config.yaml
n_experts: 80
d_shared_expert: 576
moe_layers: [0, 1, 2, 3, 4, 5, 6, 7, 8]
routed_scale: 2.0
init_std_router: 0.017
num_key_value_heads: 1
norm_place: "pre"
parallel_block: true
init: "normal"
init_std_qkv: 0.0622
init_std_down: 0.0
learning_rate: 0.0079
max_grad_norm: 1.0
dataset: "wikipedia_en"
Below are experts of layer 5 (counted from 0) of a mixture-of-experts language model. Rows are named router (the router's row for the expert), up (a neuron's input weights, with its number), down (a neuron's output weights, with its number) and show model dimensions 320-383. Each number is 500 + 40 x the weight over its row's rms, rounded and kept within 0 to 999. Numbers have three digits each.
After each expert's rows: a language model's description of what the expert responds to; "mostly gets" lists some tokens that are sent to it at least half of the time. This comes from a sample of Wikipedia text that the model never trained on.

# expert 21
router:458553520430546528510469563540503494506432547528564479487472514530511498490494542552543489472532445529536447526433492515422474499509460486568567412497578526497575458533483483491559526558491475
up0:456505486507455526520482506501504427462477497591514491516504476532474524517481497479553448451508510551508534513440505528516503490485540507463574546451500531354512561553494438467485492536468526
down0:434514465512509483502481463442481495518464475585469544441457609561494587485441522462516472526460481407532495549457514501518517492403480524510492516553532515489512468450483442511606482517519472
What it handles: Mid-sentence counts and table numbers such as 20 km, 30 in 8:30, and quantity words some, many, several, two.
mostly gets: " some", " many", " several", " Phylum", "55", " Some"

# expert 55
router:412557417449495448458506490500520516531419543487492487437410479430514481459496499509502551558466505524564412470486481533528519461416408512506482486458557483480580468536473448531542536469519570
up0:495478550464519435453537500510515449482440506556516533463444532502525481501471525463566473532477519393560543473494491529456516473508444457511494501513541461584519599429536499553532515474516521
down0:457502583569522493486486420485454536541531488434548499554504494602449559474468489555505468479467457563429503450514488497528476498503585483490558491583542518483504400540497433527495506553436465
What it handles: Prepositions and connectives linking a noun or verb to a following phrase, such as of, as, with, among, alongside.
mostly gets: " As", " of", " with", " as", " among", "See"

# expert 14
router:420531487465584502508488526538488501477516489503516534530519487506509460455461542563506482556535549495513515522452466485459452463491483459506466563478536490547540514522495483522532475484491504
up0:492534468471464465493483468569553478523496540528505454503544557514479503484487584539521483437472471540504577464507481543450531521497446493512516462479521476482530507520527451509524554526474511
down0:526523496491486416537533445397427528556486485471434514463416437523433544473500429493513482537507500415521492549542497535522473569489564521430526549572400475469518467530475490506510461542514445
What it handles: Number words and numerals for quantities and scores, such as four, several, twenty-two, 28, and decimal digits in tables.
mostly gets: " four", " many", " several", " five", " three", " six"

# expert 35
router:453521532494501460498498488521473494432438521614574514442493443563539508509492494512474517490430454503483510482490511522435506536491480461504517518485523460453571585457437467545512519456499447
up0:499443482474486596496401572506467501511451429458536465549458516443457480588501492509398530510499559473488510511543506447505528547483508488457449543436516441527530523458493520515505521425467554
down0:531452471529476536495514536562454494534470447500482538468469548620527524517501556514560490447473519504580451559434552484511521504489540487495540546536509470535530466529559517496486483520545543
What it handles: Words and digits in sports reports and scores, like win, loss, leg, debut, final, season, plus year digits and ordinal th.
mostly gets: " touchdown", " Loss", " census", " debut", " Insecta", " victory"

# expert 12
router:494560479480459415442575541462596517507520465480487452487482539479562476529525432544543506585521475471497545495556494560557496503468510504535492435529521497453511465467500525573535524445547535
up0:533517487497491457507480506530553525463470456451417500596510512513397427511536472450488463527541548475487495500479515499513475472514446462477487504472483509499401499461515575503486526487496469
down0:553477471408462497516480450562586521472530502470538510468533469502432527587493498540550438474545494507519498509462493488519512460519454454469614475451545511507520523491496548484473486546494521
What it handles: Words inside song, album, film and company titles and names, such as Love, Night, Mind, Dream, often after The or All.
mostly gets: " Love", " Girl", " Night", " Operation", " Dream", "arton"

# expert 33
router:508526496477612479453516530489491505570411465499543585429433466517553479511454472536502517519491531499482479501554569476452442451485515476504522528477502450519403514440479493590509551426569608
up0:483457515538515516440512471523487490552463565542530482553426476536448531525472500558427468483514492517514420524573465473479510556500531516464549506523554427586474483416494604523483536584489514
down0:531517489513490552494515438465521530397526472497487468497472497514527485430454469443552589503537569488485457558491477409476465481541559516514508465490495492526510557482515463527500460470473523
What it handles: Colons, semicolons, periods, list hyphens and table pipes ending units, plus sentence-opening adverbials such as However, After, During, Following.
mostly gets: " However", " After", " During", " -", "On", "\":"

# expert 8
router:557475508480554516449550521532529497535516487537520529471473480557498520504493420496524577452491529468537484483452466553569484528435585508494456532457506526464493487523444525497495529478496438
up0:428403443500481546471411492460437512478592453490510543563509470518552471437537504505531477488508495547505532543525431487481514525548440520547516539474502480521467471465531433530494492484507516
down0:557528513482552456501488560509500507496478430570560527474483515534463553478569481497445471473487511578538510450480485519471551523499496471544488485497486520501505510415516514470496464489465481
What it handles: Final digit of four-digit years after 199/201, as in birth–death dates and table years, plus opening parentheses, quotes and brackets.
mostly gets: " \"", " (", "_{", " [", "(", " '"

# expert 26
router:506464487516554523573538517514469518513487541510523490437506522534495523471411528584479564419474499488466392541556406471513473452534506509541533434394536523460436473519468434505454490499457435
up0:497547577491507540588575456464508515502525493417523462509485550468520509468460492475481557453505521487515534476526555459495486483449549500467573447497604449415467427517469469524471491513575545
down0:545550521466496513556490484499459550461481467446480378479535560477593523489521500523471457475512468504501468495532535437472537494445496506450476470429493532557533526474492487479487470489535459
What it handles: Head nouns for places and institutions, such as County, Province, Stadium, state, area, town, Museum, often after a proper name.
mostly gets: " Province", " Stadium", " miles", " Ltd", " County", " department"

# expert 39
router:518513453547521519512444506497466587503527492459521600464438479527519533533432513542524520517520418511494504555519504447515507481459511484483509562473452467525558515455505462491491517487375398
up0:459479479508504576522515526500475532516590387377479532562449458435582520573529506488476528518519446523506476453466497480551565472487501505443492544495530509484554533531511539452448495492541450
down0:568521552474450544488506451503478468492395453482491424478533459440485537506482468416530455445516448512523476521456568521412502501456527543542491575530484572532470467509531507545531451496467530
What it handles: Month names after on or was, and time nouns like year, night in "every year", "per year", "at night".
mostly gets: " February", " January", " March", " June", " September", " July"

# expert 31
router:485472479492444429514577541515508552583462449534489514491379495488464515503496514458513528498459506497508454536529481556494513502439549511506497502408532500447483465550510518544533505528469498
up0:517498468515510548547464533512549486476507437530499548473466482467501526455505531512434553573570489432497469442469516517545533518525465478497482485485493561447489445473468508482532601561490560
down0:518510435585449563459537567498473549551568417452470470455508458459537488488554510522504531509579470438509501411530495435511514469579435450502533487513493520497470467497499487545523543514532450
What it handles: The word the after prepositions, mid-sentence or at line starts, plus list dashes and table pipes at line starts.
mostly gets: " The", " the", "The", "the", "|", "="